{
  "num_hidden_layers": 13,
  "balance_loss": 0.000114,
  "balance_bias": true,
  "batch_tokens": [65536, 131072, 262144]
}
Below are experts of layer 6 (counted from 0) of a mixture-of-experts language model. Rows are named router (the router's row for the expert), gate (a neuron's input weights, with its number), up (a neuron's input weights, with its number) and show model dimensions 0-191. Each number is 128 + 24 x the weight over its row's rms, rounded and kept within 0 to 255.
Before each expert's rows: "gets" lists some tokens that make up at least twice as much of what it gets as of all text. This comes from a sample of Wikipedia text that the model never trained on. Tokens count by the router's weight.

# expert 3
gets: " d", " D", " b", " n", " s", " c"
router [144  96  84 132 115 137 144 128 108 125  74 179 116 120 131  80 145 141 101 155 111 134 141  98 114 136 132 123  97 134 147 126  88 125 121  94 121 140 117 147 102 163 150  98 113 124 135 110  93 134 119 137 122 111 140 152  55 102 106 164 118 145 133 107 147 149  75 130 115 154 106 119 155 111 196 115 132 124 119 132 137 104 174 130 118 124 155 116 138 133 115 157 144 122 116 138 155 159 144 133 125 126 114  86 181 123 140 135 119 142 139 137 165 141 149  82 155 120 113 139 141 144 104 149 155 155 130 113 106 145 134 104 147  80 138 170 119  77 122 163 167 137 121 131 129 142 115 135  95 118 117 135 140 128  62 103 149 144 130 114 132  74  63 105 133 151 115 124 104 111 101 115 108 163 127  82 143 102 139 129 123 118 153 181 128 122 124 184 111  98 143 149]
gate0 [139  82 120  96 180  89 130 102 149 153 141 142 109 130 118  75 133  76  97 162 116 122 167 152 126 129 149 131 101 140 177 146 126 141 145 128 140 111 121 145 106  69 120 142 128 106 138 137 121 118 157 102  91 120 157 135  93 123  74 135 140 162 117 131 143 142 127  90 162 182  97 114 131 131 129  90 112 162 148 163 103 157 131  90 112 174 116 175 133  87 120 154 118 182 108 114 133 164 138 143 137 144 101 112 136 118 143 128 147 130 140 175 133 126 132 119 107 148 154  89 104 116  73 138 121 113 136 122 138  96  90 120  97 142 140 137 100  84  99 120 120 138 130 103 101 129 127 120  93 139 150 120 179 130 128 162 122 123 121 164 120 147 118 135 162 111 148 115 109 112 149 143 167 169 119 143 173 118 133 151 108 128 153 118 173 151 140 141 164 113 112 125]
up0 [131 138 154 125 166 147 131 141 142  87 118 116 123 105  94 152 109 177 159 105 117 144 114 123 112 114 120 127 168 130 127 145 137 112 151  88 144 126 174  86 151 138 130  96 122 124 155 165 137 164 129 124 123 168 127 141 124 167 158  75 145 112 178 151 186 112 190 177 124 102 112 126 141 112 102 110 128  95 142 131 128 110  95 138 100 105 112 153  91 145 137 122 140 140 151 108 127 141 146 141 146 121 132 114  82 141 124 111 140 103 131 126 133 158 154 130  94 157 121 150 138 148 129 119 153 167 165 122 170 149 129 120 165 184 157 156 129 156 144 131 155 121 160 161 145 130 112 143 122  88 136 136 109 126  87 148  79 115 164  80 138 169 122 130 132 163 139 139 137 146 101 130 100  89 103 107 144 108 129 100 141  89 112 110 156  92 128  98  91 149 124 103]
gate1 [120 138 109 125 160 128 100 126 118 148 117 157 123 133 141 114 119 103 105 156 154 170 148  95 103 148 103 144  77 100 120 143 152 142 146  90 116 119 106 149 144 162 141 132 172 105 135 128 161  99 145 108 142 145 159 131 122 118 149 166 132 128 166 137 129 136  96 103 183 159 118 149 151 115 145 123 104 116 168 125 117 131 149 127 129 120 163  94 200 125 136 154 125 105 144  96 134 137 160 110 117 128 122  99 157  94 119 117  74 114 127 167 140 149 113 169 131 107 110  71 144 141 135 139  70  83  89 125 114 100 162  85 148 117 112 165 151 139 102 104 120 106 144 124 127 138 145 113 123 133 115 103 156 168  96 125  90  82 159 128 105 144 120 128 117 174 118 140 163  89 169 139  88 118 118  99 166 131 130 126 134 123 161 116 128 140  92 126 105 113 173 131]
up1 [128 128 118 122 133 158 105 142 122 162  88 109  96 182 103 109 122 139 133 119 143 122 192  91 116 136 110 126 137 113  93 135 137 100 130  97 142  87 130 148 160 127 116  95  96 174 112 145 137  95 136 133 124 116 147  97 112 115  77 177 123 131 100 111 104 139  84 137 167 127 152 138 149 118 145 108 134 123  91 124  98 108 117 104 112 129 131 124 150 141 134 160 140 147 182 127 125 173 167 110 122 107  89 146 157 136 143 121 142 117 124 127 118 139 180 168 119 120 167 114 126 149 107 122 136 129 160 111 159  95 177 153 108 149 114 144 106 159 128 132 110  95 157  90 158 105 144  91 130 104 123 139 104 145 179 111 156 104 117 158 173 100 123 118 167 160 155 139 149 116 105 110 157 100  99 152  86 113 100  90 101 115 150 146 123 116 120 142 140 103 164 100]
gate2 [175 112 113 120 134 130 174 132 117 109 113 120 156 121 141 127 122 141 128 149 185 137 153 124  95 112  74 115 108 123 120 111 125 151 161 104 150 126 145 181 122 132 133 106 110 136 155 100 160  88 144 180 121 142 152 157 108 141  78 162  96 106 138 191 123 100  91 137  93 119 174 145 145 126 141  98 138 122 161 139 143 148 145 133 173 129 112 104 136 120 126 146 164 163 165 113 158 173 173 112 150  78 116 123 161 118 110 129 130 144 117  85 149 123 137 102 113 117 137 126 120 109  88 134 130 124 140 155  98 122 111  83 145 123 121 145 142 140 102 124 110  91  94 106  94 128 152 115 124 119  93 120 160 139 114 158 176 150 113  82 121 101 147 156 147 140 136  92 138  88 148 121 144 148 128 166 134  90 135 137 126 136 169  94 114 127 159 104 123 117 137 168]
up2 [131  80  95 112 149 115 131 170 121 110 115 114 140 119 125 110 139 143 151 151 148 110 147 146 140 144 122 150 111 147 103 101 106 117 115  99 140 157 136 173 149 133 122 132 141 112  96  69 145 118 193 169 114 105 152 111 142 123 104 153  92 149 138 155 153 102 111 132 107 131 148 135 153 126 179 160 131 119 181 144 121 162 112 145 151 124 140 130 142  67 162 168 137 123 131 107 146 163 127 109 150  82 128 146 138  88 132 169 140 125 101 121 123 124 161 111 105 159 159 126 157 114 109 149 105 179 110 109 118 107 130 143 152  99 129 144 135  96 108 172 106  89  64  83 117 117 147 128 115 133 138  88 109 124  90 169 131 108 147 110  93  97 123 173 157 135 123 108 166 104 100 173 140 134 133 104 103 132 138  97 144 118 134 131 101 122 158 119 146 101 109 141]
gate3 [114 150 116  94 138 117 153 133 140 152  94 141 157 126 186 113 155 156  79 145 157 118 184 100 142 140 100 156 122 126 170 106 138 137 178 140 123 124 111 139 132 132 125  98 137 140 131 123 166 152 135 151 135 134 122 132 121 120 134 126 137 121 111 143 168 143 117 151 144 168 132 123 167 137 143 129 152 145 130 103 150 149 126 130  89 107 133 114 157 136 128 122 108 170 133  92 137 138 116  97 118 104  95  78 121 102 185 110 107 107 140 153 136 113  72  67  97 170 125 109 156  56 120 132 162 133 140 126 114 100 123 138 148 178 131 137 131 113 148 162 140 116 138 121 139 173 120 103 120 129 105 107 100 121  61 159 111 155 154  92 105 141 154 151 126 116 126 103 107 152 119 142 115 129 118 101 150 107 148 133 128 137 149  96 134 118 111 105  97  65 162  91]
up3 [133 125 115 149 146 113  95 100 121 163 169 108 147 144  77 113 112 112 110 127 106 124 144 142 129  79 143 127 113 104 149 125  97  83  81 110 145 136 152 117 114 164 120 158 138 187 135  79 100 150 143 153 145 140 139  87 105 109 146 104 134 172 106 172 119 139 165 116 144 128 117 118  85 178 116 122 120 160 137 160 119 139 188 115 176 167 152 135 109 119 128 131 149 128 116 130 145 133 108 135 136 151 131 101 147 144 125 160 158 134 132 119 128 129 183 136 155 116  97 120 142 136 120 140 126 102 129 120 124 143  77 114 111 103 146  85  98 129 110 163 177 120 104 102 162 163 122 142 120 150 122  96 140 144 177 153 127  92 137 148 153 173 143 161 107 104 151 145 129 101 154 177 134  98  71 112 134 114 107 118 136 102 151 132 139 102 115 148 153 136 130 120]
gate4 [145 137 152 137 147 132 118 129 133 139 160 147 166 159 132 119 146 111 117 113 104 113 163 111 112 123 159 156 129 107 159 117 121 133 115 145 162  71 129 116  75 132 144 126 157 116 156 131 153 124 128 135 119  91 174  93 132 117 109 144 119  88  92  78 119 146  85 112 150  97 128 115 122 160 144 126 132 168 182 124 158 116 122 139 113 105 158 166 133 142 133 125 112 171 140 123  97 144 130 165 141 107 110  99 151 122 161 115  96 103 118 121 118  78 171  66 115 131 131  71  94 105 101 148 121 108  89 137 104 126 107  93 137 123 136 140  95 117 148 110 140 140 135 117  93 120 159  98 106 103 127 126 119 164 128 101 138 145  88 163 151 138 123 101 107 166  91 131  85 130 166 142 126 151 158 158 113  66 169 137  99 161 142 133 151 122 148 135 120 111 106 111]
up4 [161 124  94 134 121 120 108 116 176 133 116 109 117 141 115 109  79 141  93 164 128 135 145 121 133 122 138 168 160 149 126  81 157 112 107  76 153 133  83 154 106 135 145 121 178 139 122 141 178 104 143 140  97 126 100 113 134 128 112 123 165 148 176 111 114 127 115 122 137 142  96 150 152 155 145  80 113 149 111 147 161 105  97 161 151 168 106 108 141 138 162 141  84 113 149 103  79 170 133 118 175 100 136 142 131 130 124 131 160 119 115  71 152  92 170 125 125  94 134 118 123 155 139 120 140 135 131 104 131 154 138 134 143 153 145 115 111 126 139 124 103 121 117 129  88 125 152 156 135 134 101 105 120 114 119 132 150 102 154  99 154 156 137 113 118 118 154 139 163 134 109  97 132 111 133  90 109 141 145 124  96 197 141 114 149 112 134 211 143 118 101 149]
gate5 [159  72  99 158 119 141 133 116 116 137 173 107 117  93 134 121 155 123 101 132 173 137 123 154 150 109 127 175 107 109 188 115 116 174  77 121 109 112  87 104  75 119 116 120 156  88 118 118 174 123 136 139 140 111 131 110 120 117 130 142 111 145 134 104 118 186  99  95 156 157 122 123 161  86 149 118 132 152 117  98  99 136 120 123 172 156 109 134  90 125 130 140 142 125 175 136 154 133 107 148 118  95 137 126 122 153 150 117 117 163 126 156 136 132 148  99 152 121 159 165 152  94 136 171 156 107 158 109 136 152 120 141 105 104 137 175 141 157  92 114 157  90  84 124 132 135 118 143 128 121 163  79 114 148 101 133 130 129 127 134 136 121 171 140  89 103 100 113 103 118  98 145 137 105 122  92 102 131 125 136 144 114  77 102 123  94 137 106 105  99 148 127]
up5 [138 140 113 164 136 141 141 134 154 145 172 138 115 103 132 119 112 135 142  92 185 129 149 101 157 138 117 125 145 107 149 102  68 117 124 142 147 151 133 105 148 149 101 114 110 135 159 152  64 126 134  75 138 132 164 181 112 107 107 120 104 146 100 132 149 116 132 152 163 119 102  96  98 135 145 135  92 164 115 126 144 150 134  92 136 103 109 154 136 137 161 134 153  95 144 149 142 106 138 158 141 112  66 109 145 137 139  90 118 178  88 114 134 164 104 146 136  95  99 149 100 155 147 131 139 121 116 118  70 134 145 144  92  91 110 155 130 144 125 116 158 157 147 108 143 125 118 128 134  97 188 123 122 144 133 143 110 123 149 107 134 151  94 148 157 129 150 106 186 106 121 129 149 151 153 142 129 139  94 124 138 113 179  95 140 110 141 113  79 148 155 153]
gate6 [156 117 100 163 102  92 164 154  97 139  83 117 147  89 143 145 170 170 110 144 131 121 111 137 113  71 149 131 117 151 125 131 165 129  64 115 124 132  93  96 103 146 138 105 119 145  95  66 154 148 119 128  81  94 134 146 125 132 145 132 178 155 153 104 143 108 150 138 121 128 126 157 126 147 165 124 109  89 143 119 124 138 156 154  90 152 136 155  98 129 118 110 130 161 106 153 137 109 151  82 116 134 138 145 138 123 132 156  99 111  92 117 153 174 120 149 109 132 167  86 144 119  87 140 156 153 121 111 149 105 162 131 174 148  92 126 104 117 128 163 126  81 138  95 155 131 174 156 149 132 123 180 100 129 115 146 128 116  96 162 126 106 159  90 133 110 108 115 149 138  92 154 116 102 127 114 104 104 144 148 123 114 112 142 118 118 143 111 120 135 112 141]
up6 [172 139 100 121 129 147 120 139 141 142 103 107  86  68  91 165 111 137 103 115  94 150 127 191 122 103 144 132 133 144 135 105 151 138 139 130 136 119 133 103 143 101 137  87 121 136 148 116 119 112 114 104 108 120 164 153 169 109 145 104 205 120 146 120  99 160 130 148 119 131 113 172 135 122 166 168 133  75 134 136 151 165 138 161 119 131 149 135 165 120  92 128 138 166 122 106 172 135 134 157 133 103 151 145 137 103 164 126  89 147 120 153 103 167 184  94 137 145  92 115  99 130 149 142 151  83 142 107 143 129 151 147 105 101 139 116 144 116 111 126 145 117  97 140 136 154 134 101 145 129 125 146 180 144 108 106 157 126  99 115 143  88 118 119 125 148 147 123 134  91 148 141  84 141 145 111 155 166 154  82 118  93 137 160 160 125 135 101 120 148 130 153]
gate7 [124 108 124  99 127 136 140 133  96 131 121 135 108  94 113  98 121 107  79 136 145 139 113 166 152 173 143 162 144 101  82 107 112 114 128 115 101 157 110 168 124 135 131 157  89 106 144 139  88  88 102 174 103 141 129 141 104 125 130 117 121 153 162 170 136  98 124 146 122  97 158 136 126 139 192 111 142 114 152 157 124 126 143 126 131 157 151 147 168 123 107 128 137 146 135 169 116 126 155 124 141  95 124 141 120 152 162 116 130 116 137 151 153 116 130  72  98 110  79 125 139 123 107 131 136  92 175 125 106 152 151 143  86 140 124 145  83 109 120 141 112 106 120 100  79 153  99 113 128 110  89 135 189 136  90 131 139 135 125 110 142 123 179 107 126 101  89  99 104  64 156 158 122 178 140 114 154 140 145 137 117 109 117 139  73 104 113 148 144 124 126 128]
up7 [120 121 146 133 116 142 131 104 133 141  95 134 145 138 125 119  68 120 147  90 136 137 144 115  92 118 138 109 119 129 131 141 187 140 104 110 126  81 140 139 151  80 115 115  96 152 183 113 132 110  98 126 151 120 131 154 156 144 142 106 131  97 168 157 115 161 170 129 157 160 109 130 152 153 100 128 114 115 105 105 106 138  99  93 140 129 136 136 147 148 118 129 136 129  79  99 152 156 152 119 105 124 125 165 129 154 121 132 145 103 115 142 152 149 138 160 128  87 165 143 104 196 128 143  62 125 104 135 148 151 129 153 117  99 130 103 146 145  90 129 170 189 157 157 115 101 158 129 106 150 172 147 116 100 115  67 153 109 108 131 120  88 138 124 129 124 164 156 126 143 128 113  90 111 127 155 103 113 140 113 131 127 150  86  84 133 110 121 140 148  81 130]
gate8 [150  99  98 147 131 125  76 130  82 135 134 166 125 117 124 102 126 179 114 145 126 147  74 112 133 152 168 126 114 131 124 136  91 123 127 137 102 121 139 203  65 149 123 132 151 137 148 109 121 139 134 188 128 129 150 135 124 106 151 156  75 104 124 123 147 130 134 157 142 121 121 128 141 148 141 145 164 179  87 127 127 130 156 126 110 124 147 140 157 116 115  93 131 104 138 137 156 151 142  79 113 103 166 137 101 140 123 166  91 151 128 164  95 152 108 111 151 124 117 142  89 122 138 120 173  99 115 151 126 127 122 115 144  96 163 144 149 114 186 155 144 151 149 136 131 127  85 109 150 129 110 113 108 142 118  92 122 143 138 124 144 148  74 137 116 155 116  94 118 127 172 107 113 126 146 131 141  91 180 119 118 130 120 119 141 161 115 142  73  94 158 114]
up8 [146 100 104 168 123 151 102 117  71 130 162 147 105 132 134 155 159 203 110 149 139 145 108 122 117 177 145 157 104 103 111 185  94 101 127 152  93 103 134 190  51 102 101 140 151 124 185 114 136 118 149 175 120 133 153 169 103 102 173 105 104 110 127 101 131 149 126 133 108 130 114 119 132 145 139 118 134 149 103 116 122 116 138 104 129 113 115 122 144 108 118 110 123 109 137 146 158 140 124  78 111  90 155 134 112 134 125 159 121 132 118 152 111 160 124 113 138 110 115 135 122 115  99 135 150 127 120 162 119 131 135 117 151  92 122 137 147 105 164 130 105 135 126 168 132 139  97 105 131 122 107 117  92 118 125  96 155 171 135 123 127 156 103 143 137 142 117 111 127 127 171 145 109 136 161 168 133 112 181  97 107 125 112  96 151 179 141 140  98  91 156 126]
gate9 [ 97 107 128 111 148 120 141 117 155 167  99 123 115 125 105 128 169 132  85 118 113 163 106 107 125 113 108 126  93 113 139 132 153 133 131  95 163 113 116 109 157 110 164 137 101 120  98  68 153 127  69 188 145 134 157 113 147 133  84 107 117 129 106 139 156 154  87 112 159 112 161 115 112 132 158  71 171  89 122 131 132  98 109 141 125 150 146 152 128 126 156 118 126 126 133  99 148 132 136 137 123 144 103 130 126 122 137 138 129 113 126 127 145 111 150 108 124 108 112 137 139 125 104 161 102 116 106 159 111 151  98 127  73 162 162 116 105  84  88 176 160 167 126 161  78 151 100 126  97 137 118  96 143 115  97 160 158 167 117  82 117 144 143 128 123 133 119 142 137 186  73 119 155 135 124 127 128 124 152 110 131 131 164 118 156 133 115 124  99  88 139 156]
up9 [112 146 136 147 130 137 115 122 107 104 173 125 171  63 169 155 128  97 145 135 138 122 106 137 117 124 117 152 108 129 110  88 156 164 167 126 120 130 129 163 144 134 120 136 142 129 109 117 140 120 189 102 153 169 157 153 114 169 126 161 143 147 134 110 123 133 120 160 156 127 128 136 143 120 128 134 109 136 131 161 106 139 123 139 118 153 147 116 152  93 113 127 108  94 149 144 113 137 114 142 156 150 149 185 131 119  98 144 127  88  83 156 121  99 147 164 147 177 138 126  84 117 164 119 110 121 143 128 139  88 125  89 160 139 143 113  94 103 126 130 122 145 163 106 194  95 136  91 115 145 147  90 150 117 137 103 134 195 135 127 102 152 146 164 100 155 116  88 105 129 144 162 105 139 128 160 118 131 123 136 190 102  95 124 111 149 132 122 128 151  83 160]
gate10 [122  90 130 114  98 128 107 126 126  81 109 115  68  93 109 106 165  91  83 130 117 114 154 110 116 141 124 121 139 125 158 147 134 118 109 141 110 115  97 115 140 156 126 152 124  79 162 109 150 110 107 142 117 103 128 122 101 169 128 137 168 140 114 117 126 131 107 108 162 126  79 143 167 135 160 155  90 105 113 100 117  96 144 138 108 123 120 123  93 133  99 131 148 143 125  96 109 119 131  98 146 139 139 141 158 131 162 113  90 146 123 169  75 108 105 128 143 114 121 171  98  82 157 130 122 123 165 126 158  97  86 117 160 126 154 152 118 117 123  89 140 122 119 122 147 129 107 148 139 119  98 119 156 120  96 140 149 193 150 147 167 108 132 135 116 161 111  83 167 127 138 113 132 117 111 134 125 112 155 105 125  22 128 129 143 114 148 155 141 109 117 132]
up10 [145 139 168 115 124 114 132 120 133 114  95 186 111 113 144 107 140 106 135 133 132 130 171  91 121 121 133  98  95 172 113 135 137 109 118 153 115 142  99 127 121 135 158 150 104 101 183 150 182 124 178 126 151 163 132 105 129 130 134 110 150 116 135  96 154 125 110 125 125 127 108 124 194 128 163 161 117 145 144 104 159 135 148 143 134 137 142 105 125 131 121 140 157 134 129 116 102 116 137 115 159 126  77 109 134 121 151 105  92 126 150  83 102 156 100  96 143 137 113 160  99  74 170 145 122  98 153 152 115 127  88 112 135 117 127 149 146  75 104 100 130 150 106 137 166 141 100 170  81 125  65 126 171 103 105 141 126 172  94 135 137 104 141  91 124 163  91 110 115 121 157 100 142 142 112 108 151 121 122 116  88 104 134  98 122 109 134 135 134 126  80 139]
gate11 [102 117 143 114 106 118 165 147 115 106 113 141 150 133 171 101 165 148 137 127 158 136 110 118 114 138 159 117 126 143 159 131 130 107 137 149 114 134 106 135 130 116  96 144  80 162 142 120 103 156 111  99 138 134  79 102 138 152 126 159  91 108 120 130 175 137 160 148 101  57 127 141 131 170 142 117 134 123 131 139 160  89 121 153 163 132 101 102 136 133 155 186  92 135 158 139 136 129  97 168 146 136 142  88  92 172 159 131 137  83 178 125 124 135 165 144 181 148 129 137 140 117 134 144 145 130 139 126 168 154 107 116 112 131 107 133  92  83 106 116 138 165 143 152 132 105 116 106 140 105 144 110 145 125 125 102 175 154 134 176 129 127 124  99 192 115 147 133 132 148 111 143 149 166 122 138 115 138 118 158 131 119 152 164 114  77 105 162 146  91 108 103]
up11 [143 109 119 148 127 134 142 121 114 121 101  67  94 157 150 133  90 153  88 115 134 148 126 133 186 128 114 123 132 116  95 126 111  91 127 104 137 123 135 129  58 122 194 160 147 125 159 142 148 111 100  60 162 134 140  97 112 112 158 106 134 106 128 124 155 123 124 134 143 152 156 153 146 148 114  97 130 126 127 142 119 188  99 150 127 104 163  85 127 132 143 162 100 162 102 125 134 100 115 112 101 118 127  97 106 113 153 127 164 111 126 154 130 108 124 133 125  93 151 122 120 147 150 122 133 105 116 148 124 111 148 130 136 123 147 166 105 144 185 177  93  85 111 103 189 131 169 124  91 162 145 141 148  96 124 142 129 131 127 142 131 134 166 129 121 131 135 143 106 132  93 119  96 106 172 132 109 131 119 164 133 155 175 120 123  97 139 137 127 170 118 158]
gate12 [161 143 128 161 158 119 108 136 135 153 127 172 136 147 170  99 164 158 145 128 162 149 129 102 126 111 117 157 103 108 166  82 166 126  84 149 121 105 103 143 130 149 101 101 137 143 116 121 110 119 141  98  92 167 113 123 117 135 178 146 156 121 128 115  85 129 112 132 121 147 149 119 126 122 160 164 110 124 167  90 131 150 170  95  75 109 100 128 155 151 100 158 132  99 112 128 126 158 134 139 112 103 131  98 145 128 117  93  98 135 151 136 155 120 136  86 116 150 111 110 136 108 139 124 106 139 136 136 143 104 103 149  95 167 133 147 121 109 102 143 174 150 103 142 113 164 119 180 118  95 106  96 117 167 100 170  94  94 112 135 119 102 114  90 107 151 140 129 150 101 115 166 130 172  73 140 102 105 142 149 131 135 147 124  98 139 139 125 117 154 164 179]
up12 [159 102  97 129 121  94 150 141 153 117 145 113 142 169 142  91 183 114  90 121 105 127 122  90 133 103 135 171 138 114 183 155 129  66 130 128 120 135  79  96 137 145 108  90  96 132 138 165 110 130 136 144 126 155 118 136 128 104 153 105 127 118 128  95 130 118  79 172 145 148 149 175 132 166 133 141  79 151 140 101 168 142 128 120 151 136 107 170 135 162 101 124 148 170  93 109 125 139 126 119 111 116 115 111 132 141 164 142 102 142 182 114 115 135 161 105  99 153 105 114 145 123 154 138 121 117 142 101 104 105 155 154 127 147 117 165 107 131 138 189 159 149 116 134  91 111 111 117  75 102 155 134 128 141 115 141 159  90 159 124 145 122 122 113 121 133 113 125 105 204 142 131 112 130  89 127 139 153 159 119 150 152 140 124 111 105 112 156 118 130 114 149]
gate13 [124  76 125  88 127  94 127 165 121  92  89  85 133 136 161 134 133 100  80 120 125 109 136 142 132 110  95 167  95 109 142  97 128 111 148 137  89 137 168 104  90 123  95  68 100 141  96 159 118 148 104  90  91 127 155 117 104 137 158 137 126 142 110  93 120 169 110 145 104 121 126 128 136 103 175 100 103  96 136 131 134 101 134 127 131 129 137 158 144 136 128 103 129 151 121  82 145 149  81 134 125 130 104 134 141 118 133 131 148 115 184 151 111  97 181 137 106 153 126 159 121 149 120 155 134 119 145  94 126 134 145 129 105 110 131 144 138 110 116 116 109 155  99 108 129 111 108 146 124 164 145 138  98 179 109 139 134 157 138 118 154  57 105 118 143 120  77  80 162 100 117 133 103 153 106 111 165  97 125 144 143 116 158 108  94 150 124 103 114 122 157 115]
up13 [184 152 175 125 133 159 154 138 155 125 129 139 117 186 130 106  96 161 153 136 113 104  95 118  87 163 125  84 149 147 127 118  98 125 144 146 144 100 117 153 103 120 152 149 114 121 127  99 105 140 119 140 139  82  97 107 101 106  99 132 158 132  87  94 124 139 135 145 150 100  96 131  65 110  96 119 138 140 134 114 145 110 131 128 141 144 151 172  91 153 124 154 118 119 110 118 103 118 138 167 121 125 136 128 118 138 114 115  92 144 123 121 146 136 103  91 145 128  55 144  93 126 157 100 158  86 139 134  93 103 135 128 127 125 144 152  98 160 145 115 132 194 171 179 122 153 164 150 128 135 129 116 172 105 113 106 131 127  85  84 161 154 118 118 114 150 150  99 119 167 105 134 122  94 159 150 103 163 141 144 107 122 117 125 120 114 116 101 115 131 149 123]
gate14 [136 182 155 138 134 155 118 104 140 149 127 169 124 132 134 150 201 176 109 126 118 121 125 157 144 175 111 141 166 147 127 125 140 150 140 124 162  95 128  65 155 106 153 119 116 107 134 129 167  91 101  86  95 140  95 118  97 164  73 158 156 126 158 107 127 165 150 116 150 114 164 159 130 143 103 120 123 141 102  83 138 111 131 157  93 137 131 135 144 133 143 135 102 143 110  91 141  96 101 141 141 146 105 130 154 146 148 102 119 135 160 130 163 111 123 132 165 117 108 150 111 119 160 142 124 163 130 127 114 137 124 122 122 139 157 149  95 119 103 104 127 139 157 153 115 141 141 103  80 134 135 162 116 135 156 166 108 160 121 109 104 136 159 132 129 138 117  87 132 126 133 120 130 119 112 161 163 124 143 163  98 129 105 126 131  75 166 130 184 149 157 181]
up14 [132 139 152 175 114 155 134  91 139 128 144 104 117 126 163 125 156 112 112 132 109  81 144 135 110 139 114 109 105 155 141 122 109 135 149 122 110  89 159 156  99 132 126 138  99 152 152 108 100 130  95 143 124 143 145 117 122 145 125 131 116 156 100 171 108 183 122 114 114  98 137  80 109 137  77 161 128 157 168 114 109 109 122 127 110 114 124 158 165  74 151  72 143 134 106 149 139 151 142 140 110 120  88 125 134 117 148 128 165 116 136  76 112 110 119 102 171 117 118 143  81 139  85 140 155 152  85 152 138 182 142 136  99 156 122 108 117 141 142 153 124  97  99 122 140  82 158  99 136 141 135 117 127 152 107 149  95 122 138 150 101 176 171  90 125 166 127 131  93 170 134 135 132 116 113 137  98  97 145 132 117 146 136 125 169 147 162  90 157 123 153 159]
gate15 [128 125 117 164 130 122 161 116 103 106 121 181 148 111 119 150 124 127 138 113 146 151 138  96 112 109  81 148 116 162 158 131 160 170 105 158 121 127 113 113 112 133 141 147 113 125 131 133 170 150 117 130 127 150 159 131 130 139 137 127 166 109 165 137 155 107  97 129 130 160 120 109 112 122 102 146  96 143 118 107 175 115 114 124 117 106 103 127 126 167  94 183 109 150 164 136 103 116 126 124 123 102 115 118 150 114 112  83  76 114 150 105 122 106 123 107 120  49 107 164 110 116 114 100 113 107 117 155  78 144 115 106 100 150 104 123 116 172 109 135 137  87 152 209 130 146 101 126 132 127 147  95 163 129 109 107 133 122 116 101 114 113 139 142 126 105 100 147  86 148 126 116  79 117 145  54 135 131 168 128 128 115 106 132 140  82 146 122 116 108 163 162]
up15 [159 105  91 111 129 139 142 102 119  90  99 109 173 158 210  95 137  87  93 115 123 117 147 114 152 115 153 119 126 160 124 137 103  81 104 149 101 132 156 145 164 136 154 127 133 139 114 112 122 124 159 122 119 118 114 128 121 107  89 124 101  90 104 168 167 123 135 147 135 155 125 137 111 150 149 133 137  79 126 129 138 138 149 173 156 144 111 147 132 116 128 157 140 122 128 155 114 125 140 108  91 145 138  86  95 159 127 177  91 131 131 115 121 156 116  96 144 146 105  98 149 143 102  94  96 127 137 122  96 119 141 170 108 114 161 124  86 168 157 173 157 128  97  84 124  96 119 130  95 151 104 104 138 119  75 150 160 138 160 103 126 121 137 142 125 123 127 131 129  94 105  92  79 138 116 114 118 104 105  99 183 116 137 136 121 135 160 119 129  96 139  96]
gate16 [189 159 126 160 123 138 110 109 117 161 140 167 165 147 115 120 120 129 155 126 150 123 134 131 140 135 140 115 117 123 118 113 119 117 170  97 173  96 111 108  93 160 163 142 171  87 166 103 160 114 110 118 183 155 137 161 105 104 120 112 103 122 137 150 191 133 122 147 134 144 100  85 113 155 155 135 164 122 105 141 115 167  88 139 102 125 120 166 120 134 117 147 109 161 142 135 112 103 155 152 134  88 141  94 142 143 167 117 124 108 154 101 125 112 191 132 138 128  66 133 134 120 152 125 167 118 155 137 105 157 170 103 141 118  71 142 161  80 114 114 121 152 137 138 121 124  97 167 110 136 166 118 121 118 143 149 132 127 106 101  95 151 118 140 107 136 142 113 127 150 100 124 121 121 121 110 155 124 133 143 135 111  79 114 141  80 135  93 121 143 150 105]
up16 [152 143 133 121 107 138 126 112 107 129 130 151 159  92 138 127 139 100 148 147 106 148 119 166 126 146 145 135  98 126 129 150  93  86 163 101 187 106 164 138 133 187 158 121 163 134 149 102 142 145 116  91 107 152 125 157  98 114 140 112 137 146 125 153 176 124  87 130 145 125 112  86  99 150 154 127 153 140 118 157 134 159 133 150 115 146 100 169 121 145 117 137 120 141 178 121  99 129 139 160 146  95 133 111 135 143 169  80 100 113 167 128 129  96 149 154 124 117 118 129 140 133 127 110 155  94 134 150 104 122 192 103 155 131  99 125 157 102  96 103 151 138 153 164 132  80  50 153 111 114 132 140 115 114 130 148 101 157 147 159 147 156 119 168 134 116 137 113 118 138  99 153 153 115 122 113 149 108 156 120 107 131  85 136 121  84 125 112 104 161 172 108]
gate17 [126 127 117 116 121 124 109 137 170  96  76 132 148 112 147 129  90 135 122 111 102 137 141 100 112 147 116 139 120 154 125 154 104 161 161 124 116 108  99 132 120 125 122 113  92  95 114  81 128 138 121 117 133 126  84 158 129 107  91 122 171 160 114 142 141 134 117 135 136 137 104 131 118  87 104 122 129 164  77 155 154 132 140 110  96 120 149 165  91  98 160  93 150 116 124 137 155 122 158 133 152 100  91 141 104 104 175 112 119 134 167 137  91 104 148 126 170 124 109 105  88 113 137 148 139 127 121 140 104  71  87 155 106 120 106 135 120 111 158 147 162 110 119 124 158 111 122  65  61 151 102 100 134 124  78 115 145 143 153  80 119 103 137 114 153 142 136 123 153 138 110 156 128 154 135  98 134 146 146  89  97 167 139 125 149 115 106 156  88 116 137  76]
up17 [161 162 159 122 123 142 115 112 120 166 170 128  98 150 114 140 154 123 162 147 166 109 153 154 138 100 102 140 142 106 125  97 121 100  91 168 136 134 151 158 135 143 114 139 160 141 135 152 114 134 147 161 145 148 106 101 107 130 114 129  98  88 134 131  94 130 156 145 112 123 130 136 121 201 165 108 133  96 145  94 122 128  99 137 192 120 127 110 133 129  99 139 117 144 124 153  91 126 105 134  84 144 149  91 131 168  95 163 163 181 102 106 143 169 119 152  96 138 153 141 144 120 148 157 138 146 123 139 145 143 146 121 163 100 120 112 128 142 130 103 104 137 153 112  68 140 146 144 132 135 145 158 117 109 194 133 115 145 111 145 125 107 125 109 109  98 130 183 105 135 113 122 104  98 141 123 131 105  88 153 143 110 177 102 107 148 128  90 159 126 179 138]